{"num_hidden_layers": 14, "normalize_top_k": true, "init_std_router": 0.0151, "lr_router": 0.000812, "parallel_block": false, "init_std_up": 0.0442, "learning_rate": 0.00508, "beta2": 0.95, "max_grad_norm": 1.0, "dataset": "wikipedia_en"}
Below are experts of layer 9 (counted from 0) of a mixture-of-experts language model. Rows are named router (the router's row for the expert), down (a neuron's output weights, with its number) and show model dimensions 0-127. Each number is 128 + 24 x the weight over its row's rms, rounded and kept within 0 to 255. Numbers have three digits each.
Before each expert's rows: "raises" lists some tokens whose logits its average output raises strongly, later layers aside. This comes from a sample of Wikipedia text that the model never trained on.

# expert 149
raises: "f", "ed", "ated", ".", "p"
router:152106097096137127133139114122154120089162105086093135081161134135115133172118123123145091091104110105133165097107110169152120100103174107154135104134144121116150111125126101111140086137099111141152166127162112155128133144149126118153144151101084108116141126106143091100161133145110130181093138114141108167182174098146115122129152104144139131175131127115173149112136131127162104107107
down0:101116109090140156158093129127117112134102102096133076109129138125119078139135104118117132179127134149124137110188127139144163099121090097136143146136133151142118115115140122116127163151092132142153102105120156080177123182127100110161079119127149172104110145149131105150124109102147185130145143116132121152102130110166160100129139154114109162120168138093126161103140096151142128106094
down1:152128115125137159105128118103114142135127144132146120102118159146169133144141113116153143124115113151095172160121099132131110137134126109123087134133143092088162125145108168094122100095142118119140096148150089083123136095134182128127123123142135089115077162162087090063128131129110153067103131152169115135103154161110162087104125149094106142164155138126138114151119121125103123139086
down2:169122127117149136089151123111109073143156130173114116147107139109112132145125124105117162162123100094155107097191124135144099112112117114135141181114123140122123101136114106130152125147136132117150139165144114115118113077116108130120125159131115089135147103118151142119111121129173107142131120103136128112082119127120126104137136131168077075178173168073171160179127138125113152156137
down3:073131103155133143128108107115156106117141128162153154121137107128121160140166126136123118158135172107115154109110163125111092083120110159110088111171141143158146152086117084103133105108098165109123127108112115138114163120102148147141157165113160097112120117142155146126126146094134170148158109157166153140149153139125075128119116110141119096127112075118155187088156093136152122130132
down4:108158119137146133141141137143119115119159144129129119181113153106133153109127112168132130151082156099153124116105120112108147126110190097140080142118126091114140114149132147142104190125124113154114149078111104154113082179129165123119084147132187103128116112150143086104144103153114118120094148080102145087155103123173151114102111127151114133152126133153153123127136133106165124127101
down5:123095138146125157092157146122110177137135120132104129143139174125088118121089151102108156134168153172103153101156144158153112095105127113110081136110146097105128136106109122143146130099112133105135109179133129108174132108144127137104132133090126160075157135126166120144112098174140116158112139103088108148138137121121138110131165125140145148152159171106143143126135124157171075157081
down6:129126102129110159121154134144103121107114155135107171102162152103147140120103122145100125113119105126131106149103107133136111155112123132106156105162122111163130122141141103138117117193095122132149116176097115155102137071079102094135142107101146150105152132129067087157130121161103112146145098173116169132105107124179122044120106106101123128120121154130155137149131142123149112134126
down7:141151157159099153092177107139163124108132143135140132150106097129141146180138176150140124136117170105131155123126113096132132130151110066106136150146126127139117131142179154086132143118148135137147135140135176149176072122123099102162164176131144176143140111165127140165120107127083158136095164078123139112128135140145113124134113147150134127085113104136135133119161116098108117141148
down8:135159170133148143104104123096130091113150095102152154128115105106146147134137155138122133181094139104147104101118133140122160131133143130116150133115161116110109162168103110104119147123155148147159132109120173120115155124118155109089156172083123109124111145102146169147137063111116135100112146153133125114109082123144133105147157174122140175173118136161143146128143075082140083120116
down9:116154126086097107130093104144114111126106130127135100169152129130124115125153150138128134131105143107153099144126160176133165147120134159112129122140089138139107089148110130128143155111148100095140169075168147155161101128128088079127160156139111114079090126098118151130099120131084081112115133077143113118130116146166117102092164118137173160114136165170125151103151119140120099147117
down10:111137130134159152086083152156174166127157131065135126109121110126132131106114119118095121111139134155133136110072144107090143133114130170092097156159123143088133122095125132125165106140133142131120143138160115183118121089116084131131132102145117124121166167130129109093197145111122107134129144166180101138131123147128131110121081143155130156147143089117130093101149169124118138148128
down11:145119113125090107128132105144141137102106090101147152115140129124110098151104149136172138117140064175113117147171071134131153128128123151098141152162112126153116128150130130154108125106109138099147114135186145130128121138163146202135158116111128096172155098122150160112124156107116118112118139170143099124157115146167104155176132116161132115139148162140135105132101133088137164119087
down12:134127160138133158113129139141152112147143168155105132135102119144156125078194103151125128132146127120100102082143094130133119114143164112127145129103150178127192130126126146109152112184141131116157158151149145119155115164123090109131091146155122124113156093067131167126129156109121162117154105110127151103109120174087156152086127097145143121152124146111166099108105133136152117127131
down13:134132109167073118122139118172123124165111127139102112110105100131145130122124099140136164099132145118114138117131159114131137083143161107116160138105088140146156123123132131143137101122097096137146084111175102098168113120118149107110138145103108152125113093097187153116163170130162104099134125155124130133139169156146193114109094153123159103087164107143125137149104182132115147144156
down14:128130130135132171154122127094090104155161118106177123153079130120125112093126113107134151180151127118107096162121149096137102135085107115110134127122121157113100130127132119149084122153134136115103109119175120135166123138141109102141150111111110118143091172109120115121121148114137169136139147126134119173121163155107081095131073169152116170081066110108150109139134151119127124175131
down15:124160161111175136142105124128145109091116116104175141112133157111104101136121104086112115095114116092182137168107149131128139137119117140108131118151127157097158064102096131105121096097092105142167158139126083132143144098118119112117155156132097110163086117102148106166158099177141140112122156132139150115136133120126119125133114127134146128145143128180144143193132170156129158144110

# expert 46
raises: "ent", "ing", "ens", "it", "ue"
router:158140129150160149154115143129101113119173122134104129174147167120117104151121117087081067143122101151127110121155097136145106083172164123124152190139142121145123102128124080099141125125115116114144112112099090133140144142085132150092105106086079113166154160106169112109141121120094124145128151126147157136136121133167131145122152141157142159167114117113133113102140136121159084110117
down0:169140122157135097140166127129113123114138137163113089137139117095065071110167140164104124173130128115097150168120102119123133146152148106150139120146132143132115128138140140135092148141141151088139084108186137111150154142140128135139126130123145151167142154123057154131106112123129089140141116127145143159120116154114100149087125100118121165089094134131121139163117136155128090171077
down1:110164116107092119108103118102102095112127090142152146107172132168162156166135116126155168098105141115139162158154112135145132153114132115138117119103151139155101094168115128129079146211143158147112139128151083140188145094109138121127157099083113128136124106126135128114090112081161136146146149178129124095131145115140121137082135106141126137129145129097126153132133151140148103118133
down2:152123098128141129184166122164143149137100150134116133162128131121126137088112186095107129143102080145104129134154084125141119139120086141151143148123133134118133133116111109145111120150123107124115109142099114084148218147128106105120091112081096136117136141084133129157109148122131136134093118123161143085105168140131133076172127143160119125059145142134145141130137135114122118142158
down3:158136142126153180144110119129129131124136131122136077166134104110092118120151115076097113173160136126136098124139116146135153179129120129118128102130111118061123105095145099154129125117109070112174126162151159169131113113080128100144182127137114126121104110135095116150175152123110116121114130136164131127141108135122145098171123122188133102113126157149150167155148138097115157132138
down4:124168101145129142106146078113180106131131114121107131151082101142120136124117106165121126109127144161187135114121132150125152115146179094128142111126112105107194170104122135140135137120094109135095143124185133121149137070079096124094110140131108157096146073130107142139184151156133124119119153149166108132137139122118090124105155103111142131146100134137121160126126101151142142151111
down5:108137156102138124101120119111107124103125135135097129148170140110139132132098124138125162131165141098114090131179130138164123080080126167094116145131155106129095127168129168116151148144128146145143158135147170138145081137145118167127163080092118117132087148125140113170088132153139092151135089127134137110106113143177115123133116129138137130080155148134175107129146186116129107110176
down6:166106125103128148092133154141102138137158108128138149121100118102139147151140126145111120195123102108141104125138162125162122117107132116155166117096112126156110133133149123113119125137103104136158145138142136085090108139121109134131134132152191096158129155135097140106145112133080133177164152120116113156154107098119148154114118135134172136121150043126121066121090155111156115125083
down7:121125147125145107078143175103144134123164144130135105133115164114105148077121148075113122103125096125108158119156120135138102123139127147177173130167134131138117137160105099152135139134103134120162157168119099169125135097105100057118127116133081128170077133105140105159096124114131106111124133151113126103134151156118109120156076109114121128165153120076138100124144147114114157134101
down8:156165071114148126143144159130053130144179137147157107105141101145121119122147138146142182140140102125146135118181135121141081129134157111101131133100177123158128147134164115099079132132143084109141121143140150119104110104129127112093119144121107125162152166166157121094157115139135123143161102142086133156127148125113162117148097112098135146128128100174112123122165150087146109120132
down9:110105101142114146099126164148165108084138130107149153066157099127138118123148114150131134130115177130101153124160103099150155159110117090126120100152121152090164155091127128134135146103124095108152175132113134130104151151115122105109105159156091146109159073145120149148115124101094142106120130116121113160115132075098131178146098154164116160143107158187109134128130133129103118139118
down10:152158063133135137179089138143168148125114175115115131113110117165139129128094099131131088117118140170151148118144168103165100172118112165109124131151128131116117138154163131097133154077127121092110106113116128171133151120124138097137150125141149120180109118077103120101097113107133102122133129119134108092132083158086123127113130074165156120119108129151126108160130137165116111121156
down11:126130139099122125158130085165144114110128117136130125125135141134088111128089171097144149129149148095132083112123114093080132137173080095104144077153183118120148103125115110086103145133130137106108140150139141139140138139133102134112097109125147109144086116128124123116191151093097174120150118145111107120134101118128120154154179143102103165154105145124137188143107146147150153102097
down12:103145125086113126136124112092085120161155176142153158130076168114107177114164139137109129158103121100122159128086107097157092141136118127121123161145123135133164121141131109152117120108137116139119128126132138132129145143152168141121141122132143148142143130122139157114160107118171113115120112127145104114093124069113141118097113161124160123135185116151109156055161097088139130148193
down13:128139144137178137132113156074122166105192135161156084152111129111142128148131150155129132129101147115163134137098112115085094137166120110108129122114110117144129122115155121111138120090101121111148130149122117122141140154098123144157101117103194101092163122141141127123109109148070176115136131114106099109091073091106133146143162128120153124173126150088137115139155117165131100155142
down14:117137130149110111143121079140101115120084126145134137168137147124152141113137131118117145118178155151112149134084127151089057107145170142114120134173162122150143092141122110098156117119124154102150103165106115119136126130076091113155146144098114100113143098162144148162110136108124126123146089162124100124151146114083130095152180137133190145139124080146135111118145111127149148109103
down15:116115117123145187125129112097141114125151112091190107113142145125151101133115090139132106154105093141120130129137137138107161142132140143095135107189131106191114133122131095115103098126110104127162146173108102119158131154102087154117143114077140111122101117059119113130153129096129146161123129148091118134157130125107113139116135123116086176154083131145168133102113120152158143146094

# expert 150
raises: "n", "ents", "ies"
router:148122114176122150169135152141140090099115115144097142132136161135149122152111104149162089106093115125188145110094147104183112128122194106111115084168118101136153116111101105104126100133155128102138147139140090111164167146074124136143135149096093103103126131123114102088157145136097132088130130140162166126088107119141123130155133108160103144146111083140126105138133145131126121128136
down0:129134146112140156125166144121101101157115135177073190120118114128090151130176124123131147171130119136081097125116140124115160119159129112142133164090120118117080124127095125125130158117109111155087157119123163062124176118113105091123143099071165115159132098122165120156136111143131120108162138160114113086141133123109131128126145133136093119134114111178135129132135164127114134128165
down1:140131166174072150114171109154124146123096132112125145175095134125090151163130113129120137122101115108142100104134108120108132130108136124127102117093111135096126144102144112108121113150076090123148079135106134153155102160100133136131096124163123119123128136105113134140133132153150144109146130174094145101136154146118091202139149124121146115168093124055114129081146145131092133142161
down2:110097087086170138126143119135140115116139125139165138108085102138113137097093129152144125141118145175092116126118136156152135143191118146072136142108103165155187131149129100147151108124096127156117104165138093098140098148101148118144095124150145113174095166129073111108110148108147138142153094105163116118120099139128130103119108135099142128175160126097134134111111128106139094147130
down3:157141095177117114173116104139110146085109137130113142112134116105174129134123109155153136124139171154150069168128119092142103137089161132140119160103120142120075119157124126122159169130068088151163105121080114157135076122126134084134154127110151119114110118113123094113117154170129131135141140102130152129124145133101136086105128119149128148145126142096144163156121126117141138187113
down4:177118144107135128126110164136117064125123192104145164108151142095111086162095148167146126103152090079091144124106150100167101120125159107120123105138091101103115076108161102134076134145116114129140120116124136154147111138117165104103134122115155178127121136118140154145132128103112091135111126137193128142140102148157129110118144151154122137164083113125139139123115124141116147122114
down5:120194139140095126177164175128163114098158133126096128148119119120147136132130082146137136142104129124086133097126129094153145165138171142102112097123182151139123097126161114103128170094146127127134135126144078137090114132154103098113158088164120161146115133148155140093135147098131096100136103149144149102096125147148123140071158123103090130145145151115119139108148119112132095113107
down6:114138150120195153129123183113148134135123153088113151188122141110115117194104164120140121089119111184119152089142100136149104133166119134122111104124111101141089107122147108112105115108128105154134147152165107144126142113149109102128144137136126122094096115152153086138180134126105135127128089125129118141139100144101098177148134123178145112132125093123125101123107109158139143185136
down7:097157121133164141158104113125093127132128127087109129124154130121160132179106097151129112104115128127097154133143143091149151115165159126096141119147082151097137147134113093121117136121137123144096149139091096139201127113121141073113135085133112138123115105081133117157124132101132095116082150155089156124152115163132112076142135140154138126103116112162074121133144080148111146119168
down8:136125097142125126120121122139092098088140094160128179131130071108111149168099116153106101144105112121160119145147126089136146103117122137153071144114118100117128094133103144148123143119120089139159116099056080133107109182138129125162156144107147112150187146143118115170156141168114127139102120160124145101131131122106120086124096136142146139169143119170107131117105114098124132127146
down9:116113082084141096120122120123138142143108145117102106111123173167149125131088113146130111116123126130103127107143127105155126080134099140090083124100156152122107144140112132116123117117095142078137133142116138116153143142117148132136097149138179109105143117133153101111062153156127133143136125155136130177095127154094123091083113190108126152114144093099156180083145104109133105117086
down10:141128130121128107096078159083112153150152135160131154114148094131129101105126153108135109152121121150135115114101169136079150130115120161125130115142141124144135139174129108111081129123155103122163128151140117152137139102135094154145148083136141137178121158135139129125133109183175153084135092120133073146097140102130124125143123085131085137149149073137140162120177164148161139123163
down11:136138152119157114079156107110099127134117105177150114119107128126118109165099152119134136108147155100100090066128096138099138143139133124159111109082154139097120109146093128121134137166131092102127100137119118125140077163166155141158156151116125148132136158138138066164121084125121147097108188143135110123122117086122145078142131128162151095143139142085116127146133124121107154119093
down12:166079106121127154117121106105137126099148136143139105100124153141118129126136125142139126123138115127130121152116165153110140126136127106161115148160155153180152138113073166084160107062162146135122123124123100171128129138136084134113110165116113100121102170145193121105112098144157165129147129119149099082125156121132074135127140135149117110089105177152144107096096161111115127154131
down13:125137147121144151142094142108088099119114184146102123123136118139148082105147165123122109152129113121131144123147144137109092111136108155149126106115179089133134119152081179137135100134106139141115142126092102084146154131177132125138140161166179128133103152094095167107116134121136142165148111138139121150143150164105093157145128124093196158126165139084110096141129102128145163124118
down14:127171118118107130124152132087142097118105152141144113156120128123132134145126138136123131161123117110117091148129146133172151160095119164083191130156179106142084123159148137138181131114128091106157107170120073130151143099132109052160099109123123111115103111131124053140121106104126114128137155157171119151141150122128125126117121095132147155110121113121132129133116169149129163152121
down15:130096140137128129119119129102150138119080139161101151119150175085144089132125067080119162110129106160099111105119122139138113133135127126180124128149123136154087138140113112143154141106099122154126117115154081121127050135105159134097100173060138127120149165123085142122165157153083149138134096128112128158120106163092122148134116158132112115109124144135141140140128131134136166141121

# expert 126
raises: "b", "k", "p", "able", "gan"
router:122136139141142111127126133150116127104073098116180136119131080112150099137135167085128132144131096153078145154072120156141146117096139132120151106136156110129081112127140139148125100160105110118128123070153111120156155167133155138164167128102103144152134138076097150122124137093176102121106164133160153145123118114114068090106121132152141126124162167148118144137139125153147128102119
down0:163120122120114132127127094119172091131104112081158141099131130131150126175119159149103108185142134127113122137129134121116145092158127131115151155131101119134115142107105151187139099117142085087160134122146117161129135119117096110095124164091144107121052161156128124134164149101137125138124127129113104135105113078114150111134076103116120106123117108107126102112117107085167141066108
down1:172129131125179142127126143102120123142136102148133110120099147126152082102087134117099131081129108134128147122121094166102173125128118144130099119094120141099126132146147150142135128121091101189110114081173173147091090111095168126153119109085124124111143131108167102090135181149115154173114150123100140114113110154123135083120124107111138149119109124122118133133118157167129080106149
down2:150147151090162134079081140082161131119106135111109114092136108110127127157126142063106116107110109156112098171118107123137127096118154127119156105136099162176112143108126100110094114106107099129106129133117168143139155096085125164169098103138137146156082156126126079158081117114115119153110101123149118122116128130148150103133123130094148119126117140157112085161139138094124157124160
down3:108127121122149114117105125134150117133126147119158123119093156094154154119129136131116190118115170120099107150157127100175121107117167136132183113144146094173127118100167112105147135161100158134075117131157129119145152133138172150089143144135151110142068116130122103147098095124120169154122109138137129123095138122094157156153114166149130139176151120143128089131107111114128066092140
down4:162105114139129126117111172114127068129160119136125128110139121077126138139152108145140169069100123146131139145135086101122120155126150143138126066143102123148138091108079102135158165145142162140118159115131115126085133097145137157106131142117155128128098115116121139123086144100124118124125053116104115125160104101141124178157135136140108121152111124116088159158142138146122178126075
down5:138136089119088136136138095138105139102072115174183122138090141151159130139081104111137094125145140098138127093157125141143154159104069185118135142139107141146122163119097150089150101151135114164144150162136150140133099111100177115109144173121118115100141120160152134150148102133128125151157146113146121116133140146121120132142090133105116096113120082113148080097121093122136101109134
down6:098155138114120138115134094145141118165092127117105108134151122156117098130159123156153113158152128128117144111109127113109141120132098156149130132133124156111165152151107107120142076128143128104096158142140137076117088151164115173140118101182124116070100115173120142169142130095138122134124115118126109163083166123144149137179109171151157144083108110143119078121081152128097113144112
down7:114116128093167125141128109098134153143135110160155122131119110080137165131120110118124142146146151076150119096149125150095092125161102138127116093154134114103105103143121104092177185151129116168135139167130072122079135145155156129140153101134111099120189100103117101120117140117122152153152148121098125105153102116140136161148140106122123105156137092122106125145095136120077119085168
down8:090157164127124112107152132155121108138099113099156138123133184144105146119091133141124115098122138127142137116149092161114105140153109130141094107132147141157097119133140123132134115126128115143156110154085097188132085137155113117122133089093114107132101128104122045055120131119105126142169153131154137154094141109165148111109115159141073151157140155170134120133133157109110131113110
down9:100111084126132138141119101145139147108104096115188143147113130137147107129096149110132132126131106139104146121119086125152115121103166098119116107146135139114125131047127127184138125128113132162132138119123140204114153161133157165147151156101119139106111074165138099151103116105126101140082108143128165153128138118055154132138113133115113122123109128131126123141075103133107110087144
down10:144139134142091101128099128161129121081157103108111156119124129122135148141133128132166151135104105100120082107130058092155130129099151104189158105134211130129094142139140133152118142136123091132137081078125105122117102135136122160129157158127103119148127110118089157092116154124179134111127138136117157130134119115154120102140128144108106159135157151173108117139150101097134153099160
down11:084118103086166146145164146121157120161122144106143111183135113144116129176103136101126129135166129129138127110139081115144116092106099162112129148112147147104119192143117152158116083156120125149117109162148132119150121168081075120142120109116140103177136083126136124141157120112152109132136128139125140134144156114142149158153161131105120198103128153140143103156119144116096171115111
down12:111122099112141128161110154169135111069106126135181104084142135112150132095106145104157135121121140164123126104111135113145138155118156142115137123131140142100134116131149079108122122145075087098135139088109169123172117098131149165118164151128127123105108103128132140142136111086115078089145163148152103140115108101183144102109139127132146074095162135108152115122142163128145117122179
down13:144131122139154147140162163131140120126148135135141121146124159148148121128094124159091101073124151085167131134112163125125118089129110157131125099119086148151144136105123113107106151126116107098097126091121145149118070120126159124106140145189159128116142184095111124119130144167094151174083143064095131128116109177130140155133112164140129112150099152111139094096124135161145129110115
down14:096158113122131113119115141141159137144120105137066128119105067123159124119121113123120122138136082122156123149076110102134118177083101121138121161101122106166139109153098139147109141152166157146065125142112164095156136120080156118136147124104163152121173119088111132141123123142140157172122095104128148110148105153136123154111131152128117110108153141116141118167109096145121072096120
down15:114106146127125144110121148116138108142145092134109131087150125124130141116120134103063138118132165172114137104095137085153140111109117137107137074151125110121127116096139168150139093155089136096090142111203130076091150081113155143124117155130118171119113116094128131138138136079147113157168138141114149117135126127131087116107107170151133156151150119115161089138171116114120140140159

# expert 33
raises: "1", "7", "6", "3", "2", "19"
router:121104120149120122159105151102162149116098154123147172098153105132129152127109193143138121128141138071128130144145152094129134170125097108124177089122108108094148110144153144157115161136148152131102146092117129169152126139134153129120112068109168145112109161119165152098146153122162114151141139089131084109156116126113126190083131139134120162115121105111101114110100146131107131095130
down0:147114152142125126145126119153119134149095173151112165123162131113117161131110112156150149114119166170100114115145156104140092105116075133108113160138130136102102104112127150140127128131149103113153128102131123113164126129157191181134152122113140124137186145105143153121146145146120117125179136126142126145102110107101134070095141141124117123189161088135083149176104120164146145167139
down1:137116148095112110136130119118155122131120132124095149098089141126132153140124084135165139135136134083151147150134161157090088183112103150129150161108156112142079096125128120133135090156154101149124123189166169159075135170093116116135135139145117113136128074112139071113128100120121132127159096109125145169121149143117142142163135135160120176109126137121134114162111171139103121142115
down2:154148118123114130107097148097117099140100123133126136151122168166112089079128145114099137123154137120126091104141112169141118104113087145144138138121155135143120079066127105130144114131086092146143145124096109154153112131105123169068162114123165159157166161088145121169169145149108155108130156140142141145140109100108075093139138134092112115165156111154113116157130115124122123109127
down3:114123112133104145161147146119128146106123172141112137108088155136108117111148183126138134147103097107102188163089117102103107124138095157130151164118148135128101130130164131104127141108079151136161105114096144126158118117112086093102162159126107092142126100114141131123152075125082146127078131121162188143123128133136094116114115123156129195109141136170119148118144122129121111160129
down4:130141091124109111115117165108097153125145119151089113148080107134089131112139122130162147142126115135130130100144145134103098073133154176148095166137128148137100149161147096131123146122106081144126123139111181125134084126103151099161163113137104115157121125115085184108157103146137105106167131121135138126133155158136131083150104153158121136159132181118150098151163106126157084122140
down5:123151141110125115115098123124151133161148143139119139132127130183090136157097140101156152109135148110076145126147112128132152172127126103116094067165143116091127160130143107172127121109109144142117121085130133124159138113096132142092161139119179178122152136096101134182103146089179091132133159130122122153146138133121153108127091129120145100081112137150154147112097103165124148085128
down6:103120164104088141132179128168142132165125093122127118117170132150147145129147150136156129141140124105113129123130146163145119114130105133144150129173124095139106112173114149144096120099130074173124114127151147143123105173128114123139148124110154124169122117120151140174096159122179131087091137131109077085108128130130150111099148120106092154118108120152114083187128150156140073118129
down7:139147163105150114158145161141129121134099156175146160105086115094131134166119117145175079125133085115116138131155199132160114157127094104142175113113127108105134175141171154133109128097126133108122133106089132157127113111127077157061080134106138132167138141122119136148147114119134157130153164087166125143135138123135125158112116138121125154138128099134143104129147137134122092110101
down8:130068134165139109165129167112075092083132148130152124114133149125162102134158148130129108171136125123134144159145100121164130137149139088124131124135136085105139101135139072133112183179128128155154143137130106149112139131145094095142133139117140138120157138135134136125135089099102155113081088137139108109130164146091090147155152104138147141113116080174074113138120135129130156118115
down9:113117158173119136138193153105175152120139141116136109096123135107133131134098185109187119158134106081135140109098121089162116142105101134132129119149121152111137151147144127146105191155115127093097096119112103138110096128179130160072112155085110165137124094127120135144130153133097141151119148124145101164134141117120122144117112121097109138132127104183145141111126101106118097126154
down10:133138081132148100106098121117144096102111125129135144110150165132149130132161147118103130065088136140141140115160144136182094098108137127125143066146153114096105124151159073134122159101137142156111140142102115110098111146154100073153134151168121145117142095143135147119138097143140122151106136086148119132098128137152091080133061133123145160174132128111125133140091130135117118113100
down11:184101148080140159128079151103146155157114126133090165122130184139113105139150109141141115130104078123107103132143159150120131156113115121091142091140133120103121114092130079124096185157166130119123166106107108145105164175153160144144144078163121109101130119089148147111145139098140106127145100161125138117159117117146130111160151131117101123113126084127102098117115132109130122114102
down12:104119124118141127147091189129111118127104162110130135084095100170114114114097107146171132137149120126121121148131117159146112116158110129125108097121127092118134134111135096112163079145138142178156115150136131139130096098145129150114141101090173141082154145152127115145104092171121145175135170163111148109115138153124111104120080130094122099119179176134166102120102115117112144164114
down13:111117089125140143165149073142113105126125105124147123116147152111154138129147115128123166122133135141106102161168122147135151079124166165076153111146130099117137095171167129119136115109138132163122154089146120139110150099113133152145116083161062106117110142163161147101143144154171138119117144125090098126162081138131141091116118106122082134161136131106134131138167134118141092174109
down14:124112122115137118135134147109121119122102111101113133166137156115128106104104128157138115144128130138122168153145147109160092112085072123158135070178101120113104115101121142171118135120085117169164130113118150112116104133089158170113137153110138148115135163155160137135142114159126161141123144112124172109112097120156148098098171125168149099152171192157122142085127148120105105106112
down15:103097131124121110143110111146172165129117144123126086146129153114098162116075135131111163133147167151097143166142132083094144095129113110138127113141131152132137132100105130111085135108155090087144148137129169112145118124089135081166110123127143104100082130177126127114165106131108150103136125110144078101137140139095138077139107152184138151101130122113140094166155137157098136136113

# expert 90
raises: "20", "19", "1", "3", "5"
router:142135126141138145157110155112147162105107158114141160125135126147128117165114181172161119122073174077127097132131142110141117149154118119150158114090144107096130102127116125148141165146167141122085151090105145160134111159127142134113116118105136143123143167111149149132101110084182137141146140081093082146180089139104126153098107133113118130143087123099132115118125175144148112116131
down0:142146136143141148129112127102148115127103141114132075143119127173151153127104113134134130088101110074146153102123135141087170123142134195129145109151139108078111131129147086113093148117127135159138140075092086133139111163129131195171135147117144116117153130110127149141152106123118100137111115148130129098120147130172102169139131165140159120100124128157078083145109164121141157112122
down1:138101118122136184154081138155122130112140124113139173179145118111119128144136144126139152074099157120121085134125140167142136131145134122103170152172103138111119129098124112105105142141114131125185129143108130095127144153178115074123149156117127152147146126108150114088166130151116116125131091124139097092109124129120115145143109169115165147148125092101122164056140133105153102092102
down2:134145138164159150161155168125105112154112112157150128203124108126156130170103129138129143132127161158122111117132138114125124109087126163107136107117124082132126147115127151132102101137094096146135124145151176157129120103120154136138114115107160168104170121149137133127133161106109154140138134104080119096108132117094124097117141157158108178125166179162062092105131126104151118106111
down3:141159120188132152144118114117170106118143110127151108132114110146148142108119121147135166132124164108138138118128103114111145091081108147146126111158092117111179108126132119124117122100181113154129094068101095151161114117154101165096159168079126119123096123158146150130098127117144074137146154134117085134144168130120079149064142151096110142117109126133159119140111134121134146122116
down4:146108151130103132151095098109141111139125153174106125125115134128128151114112111088059165141115124110148088141117136120125146156114134153121123137118149128105142129123111175175112159124116134116181141164134158170158096136133145151163118165165135129117103107099114143117135155126135161161128100192140115118120131094104133197095159135102109086094140088158102121138114139155114107111117
down5:132101112124107136116149108135109098091138142124173152104152115093133150146144132110097148078102144153157127119141117148112112117129163109096151105180090135076124123134127162119098155150155113143162123146096108116158108133149145107092174144144154168144130120126086125143150117147173151125153129152164123134146164137125128110135121201101140133167124111143159143107169105097080111132156
down6:167136137132103139164106154149162093132102158115119131094136163154109124121114097188155122105138153128122102123172159109158114164100157102131143108157117119078095128118147153151132119119097132095122119076147109120143118111161161165112132140148131121105128145091132147139115164139128106177116120088124105099079113143143124081120128097113094108139142063166155138153131154130103111135120
down7:126115096136096128089168110129163123140111167107104144177101132140171184159120124139128169103125142161160120138120099139140112143128108112132122118160158141131149098105159149177151160136123131098096135119128154122117126121095130146125116109154140125127123145122180157155100137146108085099106097101183139093116135117076125071112130081132152126153096127174119109108118109117149131123158
down8:112171148134105151112122135124115123117147129146100092160175156092117130129149156150126128168123157138129141127108147127169068136095147107095128153140137162112169121120101124126113134158109129149101098147127145103160110095095132129126127144150122122178122101107130140099103156078114182150167146096098147084165189114118143112103153106123108167151151128124123157104127144103108137084122
down9:148143111112079147120130090153139131139091127098145141119120168107115119110105181139101146146137116115123158150144155149096122101170094149114128105138130142076162074143124136072157133109159119100107100139110077136144113109128142157136122098135097114118157107177133116151155151127177128136137119163125099116096136106072156108113128112123136132105084108148093121145103151161144142097129
down10:139128129104125116102122107146102106142170154144132138192106136104105148181111116099124157154099108081137161150073112108100127105111136132138075115155115114135077138117122150088146118150112148104125145098128163118170144153129145144133142120120137144127142123142151111175144143101159124105129166108134164091122122183117158103132107125097165118141104137138180129118162154080121150108142
down11:157130114114126148143126124148118144151109100120142135133109128121129158106169179131150125109126101076144112152090171133113122117187138128158130113136132148147118133118095104153122104087067183079156129149129142143161119141120129112121141114165113067098130134113189158109142096118113122158135130106105064115143159158135151130121133134135097178106123117095121110127122149089102131115139
down12:117107136124122083122133123144126116149196119121111133086155138113168135142115139114129151136110106097161117121136119126115138144163122122141163167154126098103178134098192132163071142127119102112156099087144126134163120115129162136131126086115136110116149147147095132089119149156129065160119163110121126089125120119114141138097098158123118127132110132139113089127104076149116112097073
down13:110128094114118106164135146107111148128119088142127175146190103165134117114165147100149099061120116083127099116115111138156121135135120143137128104152108092143156133130097166152160123135132089066128092124099114150121136158185124155113147179145169130147142102121120104169145129136169116114106152129127145145090141156130129107150114139117132090124081128153133139108131147129120145125166
down14:142116120104128118109104163117147122105125139122144149124135109081138138170146114081141176097111166143165142139171147099136114147110070126104100159126098121077082113139140133072114160112163095130143155119104135132109095167140153143116131158095124165171114066147153113145135142152127132157117120136100116106112130118110090149144113175167111133146158104145123117127123123121129084118122
down15:098108084144149151135098141138131169117121112128169093136114208133163122131115137111105125100114136129092136130155111126144126137097131167125089113111081109144103146153155143113138170163146185127112138106162155115149151123147146096107138122107090136114102162179141144112129140146113174127130151113104142186122125122099124134146126096132119118126085150119102148114150119153167146154081